config.yaml
n_layer: 11
d_model: 256
n_experts: 256
experts_per_token: 8
d_expert: 32
d_shared_expert: 0
activation: "swiglu"
moe_layers: [0, 2, 4, 6, 8, 10]
router_score: "sigmoid"
normalize_top_k: true
routed_scale: 1.0
balance_loss: 0.0135
balance_bias: false
init_std_router: 0.026
lr_router: 0.000475
n_head: 4
n_kv_head: 1
head_dim: 128
vocab_size: 16384
norm: "layernorm"
norm_place: "pre"
norm_eps: 1e-06
positions: "rope"
rope_base: 10000.0
rope_fraction: 0.5
qk_norm: false
attn_scale: 0.0884
tie_embeddings: false
parallel_block: false
extras: ["capped logits"]
init: "uniform"
init_std_qkv: 0.0332
init_std_o: 0.0413
init_std_up: 0.0476
init_std_down: 0.0476
optimizer: "muon_variant"
lr: 0.00596
beta1: 0.95
weight_decay: 0.0
lr_head: 0.00996
grad_clip: 1.0
warmup_steps: 200
schedule: "wsd"
decay_fraction: 1.0
decay_shape: "linear"
final_lr_fraction: 0.0
batch_tokens: 131072
seq_len: 1024
doc_mask: false
train_tokens: 1246000000
steps: 9507
dataset: "wikipedia_en"
Below are experts of layer 2 (counted from 0) of a mixture-of-experts language model. Rows are named router (the router's row for the expert), gate (a neuron's input weights, with its number), up (a neuron's input weights, with its number) and show model dimensions 0-255. Each number is 500 + 40 x the weight over its row's rms, rounded and kept within 0 to 999. Numbers have three digits each.
After each expert's rows: a language model's description of what the expert responds to; "comes after" lists some tokens at least twice as common just before its tokens as in all text. This comes from a sample of Wikipedia text that the model never trained on. Tokens count by the router's weight.

# expert 0
router:515446543545500476541484506561494469487498513503490563585542474517474495522537560500411499467479549578599558446481497496568537503580537499454468483497535576506486473416432485492476547491472472498461529541462466574453469415445572558517530412557498519511487544504498521459518554556499494467478484568522448605483447464472446545505540518482523451454451536482466525501451533508493479516493514501451499516436480418499502501543531561470582541469475514482534584521492538544489446514495506528527483527476493497459440517507557467496559474486449402537486514557521463493508493473577489478511570497473441597526512498500567623566514492486486481499505481472413514531468464515467480494458448541479444458492510472491525512536454583492448517483434513496467508478435454463484476474474498
gate0:511474521464498502455451543484536476502509434494474567507510443472435495435415553503428553500462503424510482473550479500562531447589495550541515461505427473507482504483513488488462514437512562523536458513513499469512465493484468499504494492568523490498473510587440522536534447559467571393480498526528458567524494470489492490501458513534521452547457564428523515499446481535482499543544514428490426528522451485568520510604455496502482485521552542503462469516500451494499438486520499477466603467449545504564536489594538482523498485531460448483461474563472543513513494545526479436517559477539537547477545471458478508526501532466500514551491467565536549506507518473519479467455457406509466449557455517434538485493488521591531499559363469484456534481539512482573579531522468
up0:487496468447531450560488478516523501434456500455495471407512480507513537510534468505516448535539549527496508515530491515533440540441573522490519513473483576457482428472475457519549491532471431572549549514392501547562496531553566559496527537496451506408460438444538498456459511593527536543453500514492503504475547514484479517586480508489484523561440554565517518533499444477520508497573465537488528472495460552496538526488539542534474519465474455512482491516546554407514404604443506533465499500541511469557486520493494462433435512460546472485519510435485446509456453542540442589541576525461466468537503506515461504451514507444463551474491465427455448489623544446540465509500549531505498496538502440488506497530500462489443493429535518542530500541524466512485476504571483
gate1:504407526501472514539582533496509521468458524493489518543510505542477477398493497535417548492522578466503510476511542510556542441389496534558431493502414534478528445487600451475511536539560483493423486434497570506444512509526497462491530477513486451461424554533454505513516550575514515503516483578466496419509496512447477489569546481452523463481550512504501473469518481558530468530522545426519478515485525490459565466505504573436518518506513478394546519470513517506471463401476536536520485407538509494534527524550500422430536477477517495461529503578508532498493472516495452501476465544553473513517549533436522478541481489589454549488522529453508498464533416494569562406449517484461559509494464576526479489516490462561515485518477500511516501506537474487556437460535487
up1:498481580432478489483519539513492478509537425480519516548461507513506564523520500507540578486470520456498542481517545518500454530509509465548558543540515464496442476420522461479489466563503533538490483518521535467457497455459408593504509491551421433432495459434542473494492527508497471470463542499468452468559567580506454490471549460428473456504493498581558466517484501473509424520657448538490541529436503523499472514458521552513476480497484493534539494547527511526509485504592460506533555510509503499417499425428477517520500470501511453418458575534498499562494518582481522502508493538478540486525489393538541442534560453575465479531453488494546475465477508484501520500491485448486481528549529497478557487508534582502489563451506548516527447496545467437425524443540426
It responds to: Table rows, rare word pieces. Line breaks and blank cells in election or results tables, plus middle pieces of rare names and Latin words, such as nunc, istor, ac.
comes after: " |", " N", " the", " P", " n", " un"

# expert 23
router:529485529517521525507511460529539462472540447473492515557447492511435471502481548411465514576471489493556514422499497478564463533554438557457478518505495501504522502495484503483510535494477535480543427501438510492556537441473607496559535501496411500539493576456470551517441445487552466462490491504525466523475479481469544557478563520521613537506513492426454625586450442561434516557503474474580560523480529441493547452501441565494508509443482535496539517471465521573510483507494496486537464578499518555482442554541570520474551490554481477543455467494507456488516512463550522449484511507562452506508470539523486528491484475518489500467602506456497454563498487458462443478497424534483455460478479418477516455491466548414492537434502482512528483511472502558511461591493501
gate0:486520472449456470475501480526560525495475500484541556521535444616584454513461508511470537512509561565421411520515506472414526499452494448556467496516511487523507506536545595528524507532554508502464450504425513492483498483496479492489489544507482526560451482572449487550421502492437498554509473514522520493458518525504468413379553521436489543540463557489482476520536394529563479533479508498474498543500469526472505550485516428578527525453573490500521540493565498508496498491476440503549519511509470468474533525510509554488479425512448439481476433435522502513527396548523466451578542522544476516601479441513515508489571521492516503498511529389517504545485498495449521477477489573460508436489502497517588457481509503529488503452498473500533445435504539556514444547560462
up0:572506531479460514513545500516484388478492422553534498555461493509583423480531500472471475538542503528433415446465545508588517490493452427477507546561504557540534492544526476555438530431518506565475447447492526487472474487504468548486524525526426538530489543503532477558508520520474514535427513497450513548477450501569538497437475476480477567469490513458501522564487468562442492478455538495514462515561418502459540536534551464511507622551533502489514490486535465492468538427486548480529491527451457481539488469522518500572475531523391518417461464463617429503511515514519472507445536525530489479523438474519460512483515476492615576479577454474447466539471485499514529517553452563481446540484480503474509437495530525478491528480499467561465461460518528502470491514532491
gate1:457521535519498513480532506493471444466590493529462498523537501579444494486486559463490544522465451499483519490524539521540495518503510460458463539544473527481475492480498421456525509484522460514481518550539454524473595521469523542472488476472491474516407519470508503469488538486485530442487559540480529404497441492480537508524543479423489438445429477510512537447518460441438495441448522491556461500467549510442521571462454524522505577509413449474462489459460586476501447472515526445560530484462455568476526528473484503579557510500467480458451534578482574490480484584542483519530531552513538528509509582450506536566482486463537560455510563535510563489480431439470516516504544522465505467496517503439540420542478549433448518412549535547549490453529600513508482561490588
up1:441444556526509585513530511505482506460546521510533521515514494464548565408505498495484450539554524502470469494505510446469509490488462494555469479494443560510493503425485529474524470553442481491492507376498514475480518470544496374456532524469490444452521520462484530543507441484539478488461467465394532483514407466552508526482450499441497521514489549462496552541489497515535477490471475480517541525542517491503574482506475482408558503416457503499510511531550438522554513582582523484468471523558564479542428485497545513521459460498451451539494485441395461520507492493452512495468510519526595542531468534560541482544471546604513601516489544520492540472565505473516505538489464527571480494493452535525506624500507475516480495489528577440446518453460450506501477514457466
It responds to: Numbers in dates and tables. Day and count numbers like 23, 30, 31 in dates and chart tables, month names January, February, and the piece oud in Cloud, Proud.
comes after: " |", " D", "|", " d", " on", "D"

# expert 16
router:519474519515623524492577518578535525543456514529462530514493500536545492482516577458505528515536515550528630482513471492544469537499466455423529577494523512464439460449415440521556496514503558450484483530417476572450533483479529556507568460508456454504489545415510525440487561614589456427502483542432480499517456517447517471538492482510472483483441503499504543532492479499489506568556472482459556499462511500578473486525489498475557535502452477533488481540546494525513542533515478549498483496494501498518474522491504422480511514487462477538476477565452588550524594492556492459420507498570453552525484477570524520470516474489483502498505585512513499499532443596481481446470466522446477519465477479506497517464424539438483430457417486492553480470486489522488464518524529
gate0:472511543540505501524529440505464551522445499534500483483552489487508439526492546454486499478524557503562452478509487470513464412455578549511468434484493490477532566398472447541545545555523544542456503487484474424533479489507391470466463547532517514446492505573587511512541498506444497559538506498464502561425435512460519442547504539485503460517557488482493515474538504504429460430534509538490534473610542578534464459505448489425513531504448448580441480502531441521487452438489522490489465484445529522496519538510455475499509526495517488541568507534543457550515476494455526566484522491486536432463542460549521462544463538502490461505418599557634523441494563478433488512542453514497499456494529465539504509518473476443552518494532555473484517555498466512473444567515516
up0:488538523481569470483456503488474494540557580529460514471538513486497448522512486496480468484490593537542495509460527497484506465477493568477468428487471528461455540405522432487506544539477540475485473535453521414560505496511430431475479542487554517461458498526557496554468575505523504496527455509488436595527465483471539507530488480514447505571554517495501536523533496514454508527462467550500561470525478559542468509498468472459490506471428487553422502579507385474516516454461449504530483521472519479507483551511470579509519501533496448560579490472533515505548503500492539558473525542483488378420469487433509497498514460556547496493423580538529480459503518521454462522560514447561554466431507533513540551434389489476487478567534533552455570551424486517472460549483529
gate1:540474453535441548483481477511467504500551440533468550528478462494478536520484466435473501453521497574550462492523557559569537499492403461500489541469410454572524509450568428538611557492575526470528431545520511559432598412526492514467485450509497496514474468414514454527535564513522561475500485508455529519489537512459537496500479534497514499522528486552520466475460483497481497485532495520477594490459546537494510565578491514542529500464450497485463485581510575538398473546482452462471455479516494492509458540491473510483511544466514515540573534550512458430449450425530515476454551506548474534589442475487443516512519515465539536502489569459510472425536448476456510478440510501466465522460543442527499532448432508469470483466487525479560470501499521581468477565502479
up1:495497459420450496491517521445508548489544493532462572537489489514511530569471437454479530510468465520507483375526593524584565483535451453579516557460491526554534519530535406498544561549563501488479590546533510477477527527505438473528475497440505543498570434448485513488505502473487545439489469539501479507527512464470530548517490498532429511412515462476508474527467473468480457451460454533476583496465498512468472499564453567540580464508527465494421475543588529541461537527460525461496435513490544465557518445474499480537521516496533495532504534469540477413482439460507518524518516408543474490540474502490493440477507548472579490519497516480506408447530423514446502511421476476552463480476539498587481525531503432533480544504515485480528516482494523553406445498499519
It responds to: Opening brackets, quotes, headings. Opening parentheses, quotation marks, square brackets and == heading markers that begin asides, titles or sections, as in (m. 1945) and "But.
comes after: "\n", " (", "\"", " /", " W", " co"

# expert 41
router:535454571484535474555523548548546517472506465529493515533456522451502447391503550412458505510493493587505562431405471449508509473543447463498480489477500499522516418478464462458478537502502493483553431458454533474513456458488490527551468459476491474498448576472502525539465503536607497494471439472455455489522443551501490475485607513496523459509485484487498609552473458544524500532531431488539500509462592473499611504494517473497557478487477504468503516546555443499560520481435469594610485480432493493544449561481527476485515492476437505505488473517463470467494498499617522502508496468561522543552511480514472538507497453464552472524523497462539535451512455447409469531463488565473479478502457450525521496543467506450503477507459479469512465555449463568545529557499501
gate0:538471476414515519535503592490435485543488593491446471505473499525474485449522515481473506476533497481499523495448419527573526528579461488566556463567586457479592466475453473452558552528480482449522506458463470472445527545518490456487597583544513501543530507467489465518469480468549452482441521500470552541529538535463452544483506464482479499509503465438503473475506452516515475541493503486449462558561493480493560507560534415508527455551544539558434517565491424576527539548410494507521506470448496564510481556534480537544521484479507527535545529461477480514519497484494442545427436465570603495472473508481462516560457488460477440544512448470524481489509524523429517482475489534533445425503450435467572479527481492504590483490479513528487448538497484531524514523439564
up0:525483470505513504475485426510548466473461505448523506504518505488457559611477503452536514545475576544492464486556569491433486489425582443439530570459469500479471540492537558577486474492511573590479552535497560542517467451475467528543424469466434526457452538487544467473478502455404542597531459555520469484491460514504500450521477558499477499514520486463492453544489539521510482428552460515552480454478479500481388482497494535494509519434537439438518479439511541447491495482565565426523509568487469450477535443500505473513482525524540489463462511518495515475554496548482546447530555518472409435555468500484506430445563509542563510541482537496497520532532485517603445509526515496516579555527529564512482480478498452490463503527512447491537527465466513507465532489589531
gate1:463493492439516517542519553455542481476627474528513519564482506508474532459476511452519523621446473504533495435523476464484489504474448516480443512567510489508496489549542493498555508565510530515548504501400482512589521471518447524481507540485495466602484566459533515514474465514480528500455479515522490499432522505493465445436561506537506531526462551453521514567501464549568440489531502504487516505456523519491520531453391603466441455477425496519498569504454448502511521508588528498504480483531476472500555526468463509454449540559459441456505451548447454474578494510445535568474449526449467589514520511528536508500467501490510486579524491460467531470442479443493521423496570541456531460570524504491525520511406488445510454476503570562568458450442466504501525512514475
up1:481479538446518469498494592484572440441583533481534542534485511466437539471485486494566518592417498497541485429478516499439518522413482486456448494541519478553500508586536463529500488508475566527550440515447478518555488492504425511498529521457478423560473592475566514486498498463484541477484478490475506455470518504483472480500553549532449496479444507470512541566486406459559396528569516436516492534441532521465507565473418571481445448452439493486546617489498481476509496480558526496449510477499471522526511547466495518438408471524469395477484524542450492475504505526475553537493484546501494570567548498554475471481488497522527485547534509502485545468461493519536478447548606528474563473517526512544483499517464513491540481520524520555579469508476532487542521504502545
It responds to: Digits in numbers. Digits and two-digit numbers inside coordinates, percentages, years, ages and aircraft models, like 89%, DC-6, age 57, 1758.
comes after: " (", ",", " D", " $", ":", "_{"

# expert 37
router:500514492497562451486579458522513487499517383480464487579483545523505491537489593546481445480514512552558527457563457480486466485491510491520473501486490530503500538539500450494541528495567554470503537525490476471517533465497549506483519395503532525542439529454414496475534470562541518545430448546511533508546469498544540581441500485526490379529457593502536499521484537552452376453588464482524498456502601486504497482561510525452568532451427465469469543462529435465440475458540455494464467552502495493466464454591495523498507521573428528481444478487550519566505493466471466467593522542569470502465581445534483496467523499536500499495492428436502520515524542543456581483473513504465499539522505434519533481512496543496511476467513521492538486506486544512485523539513537
gate1:473487536525503517464454411501536543513554534495511493496524501492558479515508515512557502603454526469485520507432472524462503600556509554479464524445547495497451584465513493490526499502560561458470456422491494394492485462324512433528467561472482534534471491545544449523517472473466500469612506492461478505514489468506504557561568469508504506463549498487544517470520460486500491474531481517538474572533550447508490569508494460472519494541488504484598554530441457518541482556538470498544549467505510474501543577468537556505481542499414477452464479502524528452483491528486574447487469504489550487518447510492492453465489485536556485511519496421447418505480521477494505569467447430517480498510571502518527473422371510493428547514489486554491564480527512492510483492469534
up1:431464503502525520429474463497516547483575511507503503508547489508503485542520557484522496587402516488506480446455497531483439644562507504544506554411517494472434529467502470444577519537536509420471510446522453424460479484421488428489444598472544547577467548533519508437534471463470547476575538504454460559555461475471516518510544501513473504463515492478500542457521505507479475481494485461529492550553517502518502509553508427461527488496515498479539565526477446503525529584506470479529530414464441499514552519458540481583503525477476471499472513535544513467548514498487558460506466504434544487489418507512493423435531526523575529497529510418447444506520510496535532567470512441512557502513551467489546494448468484449457493516485435593485576461536535490491552538496480
gate2:519553532491533501512485477562449486516507502521453503441457427499498443504447502479492517517582511552501487514506486522509426482479493503543480461530562508466563443448473594510569490484455447513531407558569435538526535472474471442524483521535490508463579515516445521545508458525524533531477510569485474495411514462472495498454485511528524509492509426499503475455450522542445455567363524545483490518530488453568587536482476450477530498450553462509485563469606510565476446484509534501434427558572426565495502489509495455514540512471513542526494540502511459543528452502511572446470539491547446503511541469476449477482529493485524476496456489512468516507536487548500556491455472479481409565545491460515469546572497496486432503464548598414501459519525490460463557556470457
up2:484490542508525515490534541574395435519491452522446474508460443526495469518446482463528550523583496484476488477475461498557425500511531462547420443541522562498528494462433513492550457494520438524570429556540417564510515458456529489549505508507447510454544527472491491515502397527547566527457520592515456510479469477442408488457525468570549561431503491490540501504479486525463440480417502540509501459536482455503527500470466537484497523445526473525529534455577504537445517527513519529450462509560464541487468464534510478476488564465488546419566523497513518518562446533492517433534518485591496511502508462533443518504524514531554539458488499563527542482492459539454506471470445487455562552511479468567427564558505522425501483484490580467520439497543519484449458573544505
It responds to: Table pipes after numbers. Pipes following a year or small number in score, election and episode tables; also those, newly, favor, and dash-semicolon cells.
comes after: " ", " 0", " 1", " 2", " 3", " —"

# expert 43
router:501489490528537528537466513514540510430519447475535526550456555506457440458530458479498473510516534440579547435499531524608532480507414433483444596503526580520484427506478568435522510499463551460467484477455478484518446486443470452483526448563446476496475539485466504494499581555533535457428539549543431566455436544523529495505572486497513445472494502485519530543494522538449478535446462520525528446506519480611455462548534533448560530502416505433553504543571446545473536449495547549559500503474548520517513523481474472481537495456487503527522453512496511519584515490492530539453503484508457504513528436537540520452529515468481463465478476519459541557502459504450454511507481511491514553422520458570521486512442462405500482481459479496497444560476510461499455579523594
gate0:515479520525552546468499527495445367509442547510498499499512583496511546519517473531490553490553512514563505494441459499441484433540457519461468510481521492445503520489503483468527510506410482427481489523420461525567494565492456517470502498550536427496509441577513440519463537424450567535482541556497509496410543511470557476487550496563481503472508470465538469450446509479511505523537483530486525479465528544468530509481563500470541473504525522490465494526457591451525512567471452470495494499467538450513491597480493551450490476522476471558577526439581476488461484536519523437478516507523575513429434414510480432510531516525450493492471506471582515498494507514545548394524546535451526511456581528484488411563526448481510537464590468515502445477532503468567524536548530
up0:503483536514539436500496530478506483519485472500479562500515527498526506492466527505562540430501458471456448511584552482510459578528572476614438501481512484527480467476494536486547522471536453455505564489476465510436424463570590492488455512489452492548437502458508499539465489603544489487526576444458486522522517468491557556466436538510495482396488457530433535489520533462525479461524521503534458541564508495555484497528499496487487517522522534506547544557441446553497477490573521499435472479498581549456566469553532491564514504491602514485483459508479446571495518485459413527481522435377474460504457462474518546541439481536484453596488528505514528474533447514463450476458540490515453453532496506509529406473547484559487501550514477484436520467565462461485447511493470
gate1:572477550511445518546567521497457459508459497470551542481479536474556469456490517519439542402532514486524576559527625569521506505541435503476533478489557526544451459465552531515492477468460446457477390512503457499522550390490519576478454477540482422544442474521535528510491475466548477551587543560504511563492530444503514500460500493464548492482502467527511502528527532530560440536509484533519590475484541590535421475515445493524478444472499487592493484526498476507522525507477527541506447539424451526458549516500467513469456502550472501507485505454504462488531489487482471525461508488516449558427556489523465508513493470561470474576576537510531458495483494490506436494502541494508561450465487493465476498497385492555578465474473490450522459562423462444495537546516509
up1:505506480519495550580490486549481538499527537509482470326465480544443569473430500539512435467494538559546518512421518558529548506458480502473503392564403435450530550373486524559470495555441485567459506491445499486486478585489515504501512517461546558467486503478487552535525491499522497572477464532491534485515501456526478435481529491540520555575511524557473503530503474479495470482548568521547495520519519479463473565475498517490498480491463466492468544470473505473483463510524513416468498529560502530547462545527521551511516539427536563552558436446536520519461430555561473499551493482530535452571462456436448501498465516527520523477462548480493486450472534487461482448460484513450511535457501465464514461503530500565511515608469521552454512441479484534510438508499446
It responds to: Line breaks after headings. Line breaks right after section headings like ==Theatre==, heading markers, pipes and small digits, plus word pieces like ir- in irreducible.
comes after: "==", " |", "===", " ==", "\n", " ==="

# expert 45
router:489463586547580436498523491534559457429552532512528448499530526490477466433537580469428448528492548535551545439496533520537467440521532498398480519505527478519510492456538520530552551490534536483543458497464485500519503476445525502538569468542432436483453586507437447535561452539534493484497450511525413486491478454577524519511505545502528516481485545471487507601508507556469475480540541446539525527501482481528572483474518533367589549515459550448505528512524473442454437471574528518509511494424552488534488543510462461451492494552422480487493480509555568480562561456597509505492513514502479511443516475534529545541525463468491527506560527469506488539475464520485504488489488480473493503470496479493506424568500577446478457503432478459520479456456558484513487583529488
gate0:488522479446502506507441430418570546550484555499474479426549533530439510556562473454526460511532488550516509433367526473504530528504435475489535545486533522502501531510505504498499536448508450524595487476526514476547548514447477484552517517534498461427494520476564520424433464523524465516477469442538460540538510508547439442495500492493496454517418500511535487498477519472588480488421481457522429430511417501620553524543495500450574495533510508503513540447388516487531519479452483564478421523551528450485531545469513468469492438513474523486542482486494505499516464568549510538519514440496482503470500549602509539433473469528509480476526480518560543448484502457517483532476432553544468490539557501455565490484531484480531542519537450458470479522578564548533510547540498
up0:501511525539501549530568587610438413412485452497551501538448408518517569450502473475516519538508495463462526511566495518456484446510550518542462469502483493550488515469498478461462544530487560505472451576529496523433489489543526491383487468542384530489479522523446490557501521484466487455511594504515539448509453506550562545541489505523446528523547508490527499421516459455435523458566551496516437474500549436424445464554482496541484447456538472434471478553521547554512464472497502509544611482495501499514489481452449501532524442514551494486473514443541495524528517485420505495472469524456537502449536505436479470467492554557523472537568491561484488526557493538516507456513474493531551549500467519491509492572537495522534401495474515502503461479418463509527542442522472
gate1:544497548480529562458515448452449430483450483489483548544471463509473527442519531479561493499464468528581556554537542504510541468514432555541510490564503485522469487482542529483439498476542523505468577474474471480510448528512555542517506424550443486498456489532526533466491528501452503482506504557515446469438460473521440519495530598555542459457461443524470483532469423601474558531509528501469446453552492516560528415469456505496504551411464559482485547456521482504430441513472520515532512503486496471476392538522501538448512513545449501443520501485485472500538501606508586511496508541528536512477563559495536477450543553571464518518484488545463580534493504475557496416459462358479499570493465490463415512560480541484546506492498535476525490487433504520477495491531498
up1:489430534549503499516490482444488435489433466505487492545429464522466525440503489448547511521503513529524502528515514534470530480521467546466528549579508457525483479475513505488498506476515533456456610492508473504518461504475532495496476486540490436448471558511538524465478461501477557398520506537506454466500516493596463518515499546516518440495487460475464452535489461542449525540518500484479481453539499505555557466499435514503481468443457525471442515485494469479390471506491550552541536475547611463535445564501548558500511555527472425467504446540519449466494523626509559561497580543439479443525511511538539477449491505509469552488546425522448599506454485495555479467490480432498491515498395565541468552616468485471579518463516522488480515561421473531539465515525454
It responds to: Title and label nouns. Capitalized nouns in names, titles and list or table fields, such as Records, Festival, TV, Road, Music, Time, Single-player.
comes after: "-", " |", ":", "|", " and", " of"

# expert 21
router:510450516572505482472557525523536457496548447472559535582549490508488430491490567472450499494550469513538542481479481539561444464559465559542557567480522528453487456533464429462505503587536515485431460502462491473536487407422598518589487461519444434500497515495510535476502455542581504514429421537512457492510492495493504524532476536498550508495468542426428529544479467500481532503485466507479537543453498475459537512472505572499529511494432552503512468472519460471506495524555460502485450503528425562518461448462468498520543500483494496528440516492506531532504514465484493440479538522569493545531525480556564526522521399460494511540534540507545465509497462454552473536503524562416463481422527422479456463492488580433410562486402482484543476523542519469496425532513512
gate0:427456549471413492462488588483557514461514518490456446514584560436511564459459507554426472492493506476523491496525478471495477458530545555546491572441523434454507493545581511508495519563552488504459455464419472512432541492444563468505540508452527520455470547485536550494489478568512477516528475508462589461536484501509535465437545438475484548542502498502444475478573446429560497529440404481509521495511502468557546496528474445462530471511508512507479524478561495463532481494468520572458541467483535567484449584577521524524485482429495461484558432546490495553536562538523489497515524599484456500508533501495535533519540468442461488493517438493522459481412500491457466487512491488477454549485537571480561484515479508553516449515477585513425479463450490535543472534547566
up0:479470463483411496550514436558505539459499522480500476519507594466538495434462464550490486517530490456488476532580473472470471496462558499505510451519533483418523440477501534615489512527482493511480467505468508519498528526529584547560541506403492508511510491503464507521505517526485480563549482483451597459496485463432528459482489478464510475513486502515434457523588425416547441587374541481536594560568478434487520514497479444498505528462466535454530561543585446483502495500535454505537480478561533523512495581502517542487445441491532526417497467425384501538535525501527492477441528497499479532589534468470495490448515446468474492506487522549522510484492549516510436573498515502483499485499525524474545451505492574522489480471476538462523494499493562530531572486536567
gate1:485497453450549452489524484496537548442485469464450507518508547530554481487478432473496450491502542496347440532477476510509492509487469501439535424582471443481538529547524554515503518585571511545519453525505433472510536449597488462552488442515489519528548596530468442588511512505525438501457457498557579492481506559540559524435617507470493583489507545535449492497497548515464490499484515473579514471513505544469449538499484494542482531498479489542542487421514453518500529509503469567516488541460505551456526508582476543463494524535509519484498430519410492433486429475549546495481554537474573458541509452530520433411522432476476491531487469520504550453533542515524450487487547459523551494537466456476482442513492516432498524477436525477482533556531479524495495528513536
up1:471517505510468544486437529529444480533507569503511490504474452511468450484500507530496477480510495533591552574538490532528547569505512565457475433486542559493436479497449425443449530507454492499538485500545565514503433511404541495474481479461559456511442415556529566445531512501538530500521504505470523500510510485505451445513481467471574446514502507567492491471493519473546514513492524506496518459484485462475553485566471518512468461485487547461460488530485537456518570465451509528499467448524513487477424508413441552467431555447476423521540562535551514533472543566563456516461413476564465554466480524482514567556567524497414615504446497488441440527451492560479582536446469489493460453483534504449489528497531472599423523518516534512492465501462488512568486442541484
It responds to: Proper-name starts, headings. Heading = marks and first words of multiword proper names, such as World, United, San, El, Mount, University, List.
comes after: " the", "\n", " The", " Sh", " Ch", " University"

# expert 10
router:504482562499558480438535531514477509512555480500481471554511497497460447455516535497463473503519474525500486493572463491571463518498495496439495533559575476473491449465456542447511481506534549474443461558475475500516487433428603520560551498495525440477458519537411602436523527533526561468474423469512454507519491502534516489507509505498587511499467538498419520574508484525431523502547496527493519525486580435566507523443481533441481550479448448441551513515521468471468453468585451523540452510433496520490439462512526516529500535533474524562482489507457456476467458487556507453556582513532451558472489494450549515493512426452501549520475521522472567519460521527522500507503524533484446532530469439456565492543450508450431410490356474492484482495501484553482457575505563
gate0:475453541503439580493505498503482456511609503504480518551607436523482459510549471450451543447529517465476551455521476468469475469551493495507517494522495507440506461496536463523487492464514447545454515483496399466471534475474484467501472478500501503543519534466539559525423505455548541424478503499476545499514512468511503570448553465512471514435490407492463446501430462528464541471480506475544496496450484497535524541480563438536556540463454457612538480435475484490561490535500521532517417419493509566549515478475491518495558452443435516413570511587505563525557484529479565539469502512524530508460523480584481545588493496507495553554480492445498508510486466460515511508459527558516561484500486508466582504492438461542484483454554500431447532543586529484522513598475484
up0:549532507470515508538486491499502455535489425560456565517510394487549485501495432529467503464521538489489448492522449509524524522586554464526530496476537544476501525478447499536512474421507463501532521499443469470585512525481484541560494405481496473498556499552534473514443509477538498477444493516475506487453539491528501475397544473490511512512476470484529503555508519451512486594492557519480549491499479588451454530479496547511451510519476512529590483497496473517528487484492577510492501473495474487454546484490520497486589487580538456528451456480464443484577535589518501519514520438559493523502508572502510450465478562476477530462500489488524461571556424472542483516432448489510456421548489496484560522546512460583427529498503453433379438480596528495593476450479407
gate1:527479596495479495520444498473485468465539383525574549507471493519477524445472498550487529526497592483507537490515532470477455530503505517405473488515504562515532504517438448467502509514528450493545444522501545396488447456532538457462485473531418485538438479417465575544478480532528457452463525570505563490483535496538488489429544485538515498441467624536533524452508388470469483481528419544503485456557525554548496530510504517476547550431497473511549510472523473441544498506530488473537554432474490507542516512534449524466542471501531509448470447498535521396449488493599472474486500491551450549502542538485493512478549441535522512477521520502484499490518493407506493433525518540526548582481491494452499429460510510571483458510476545542505566467544533567487458454493524
up1:522501464540465534435555490548512499450569540484508496498517469459495487567532506529449398430538476501482459531506454529513542499560474519589519573526413478540466520472555530531483530451491518422480590510478479513454506498468442484497511523488520421511511509501526466468439521464487520463495457494553498463496477551411446570550438520545518413473591397523474545539483535596490527584473540563475532529482487475472545501507551540521463450547538518505471479530489507520450504463478525470562508557612497419473492479463494462487537519497452526538498576525470540539512502522401519446546512482465537548507435434538495481565488550459540449485512464555467449478505484608535498550499456412433478442514506526529456521471492472465492532527499517523514477485469508465501494490508463
It responds to: Plural s, capital initials. Plural or word-internal s (proceeds, HEVs, Yamoussoukro) and capital-letter starts of proper names or acronyms such as E, U, Har, Col.
comes after: " of", ",", ":", "’", " in", "("

# expert 12
router:408543520565507519481517514480592478518561429534484406558479533463528469411539533474483507506557519499524524473508502509481457537512501478455468459468486505511503542483483491495500540515498502410513452490454461494559468448402539529481526468515521490547498532440516488541444519540609550421481506522503457563493416497520469522553594511583530428475518498523480570508476416494498540496521463453592571566550570498435520505544535508502479472522449537449559497490446435532463479500541509520533482495484521495539417525543472482489462467461487498525435427579527506502460545443517486528506520488590485496503502425535552507493541471528497525525525481494421443477506446480433466511485511583459545535484520476512505474449504565474478472465490545456468467567486555496480476589535531
gate1:459535559572537556436575537449560475473519473487633477553505524490513496445478515505456509489482468471483457484522539539525530469489481542428507438499513502493505483452507446531510520556546461456549460524449516353521547496453539490504544495450502481472524574453461473496556462513582497468512497561467521521524465483504432461494494458542522457461424518560482492489455439479473438458551472512588495552429546524454567541517509493503468503512477480525504570482441484492541517578456475546573588504404476538548481526557491513465482520454448524510499507548504500495514553481539407487426529491553485505477507471571456559484512528508471523520525516571469502490459513455487489478479544396543528534502452445518529468545502537509438451488433583493499514481537540517468475543477523
up1:493498496586592555475588531469497480547520486542543443496422472501520507446533463509466468467513476460422418543514495517531497443480481522416467473465482476557562522478442471534538540481488464464612467478445575475514575438521496528468536499512499514531519598471479476507508420556564488460477501531459592527496530501472459434495463460534557488480466539531502488474486487494477488590499487529502503522475498496450599554513522552462499500564510525493522522498496452466488524532451502493510522485376483459472474510465548464459546507499508537476499501545474487485531577497507377540517576495514469424453475445520439473513543504478452535582537485479541501502520511428441500439466548495473515502536449436533533447539443501536492496468490571499520464522571531406499521519484495
gate2:494545479587544518555529546538504513500570537486452508560501466512495525457544507490502501523507476509513528475550503455576448480532492464500475488494468476501529490498534497474552491476551488558497474482428510488504483447486538519510515526509431424498513585465512464596516499396518528512478508456427523490456520541462450486429551465502567490495529535510520479542512462534466505462521503493589413482437553561490537438589545523499481388498466480427523476496466497533496455499491511505565496571488442388496462519472498458456510561423403512545526543503493480501493501488529540515501468485489588509559459545541438480549503508452469448551511526463494444453517431445519511530478474511481556573546565445499520492476431536530521460441514560573452487470582452559527475566529541
up2:546537541452517483438503534542547538487481491506491505440460514443552490492459434596494482483529499416469456491482474529453537496538530487527488483469566563544511467517445550507560537523461448500529467486521587529502540484494466508435469475545550457456508409528452509509462555548528476413468421501519461519511512529522518480446500512487469492480499505539551434539568516479546465543454503505408580512510399489541498494504557511519511471546518510545458523542529575532473483422500482518520529475546513515544527483448529454481562517515544419506493487381515478483506471502494490551527556478496494553463546447440574447503498493550491533451478445485493468510519564481469442526522423475608396510537534529511404480555497531517480528492481426516510587487495550481483542476548444
It responds to: Numbers and CJK characters. Standalone numbers in tables, dates and scores, and Chinese or Japanese characters inside parenthesized titles and names, such as 1, 30, 謎.
comes after: " |", "|", " (", ":", " January", ";"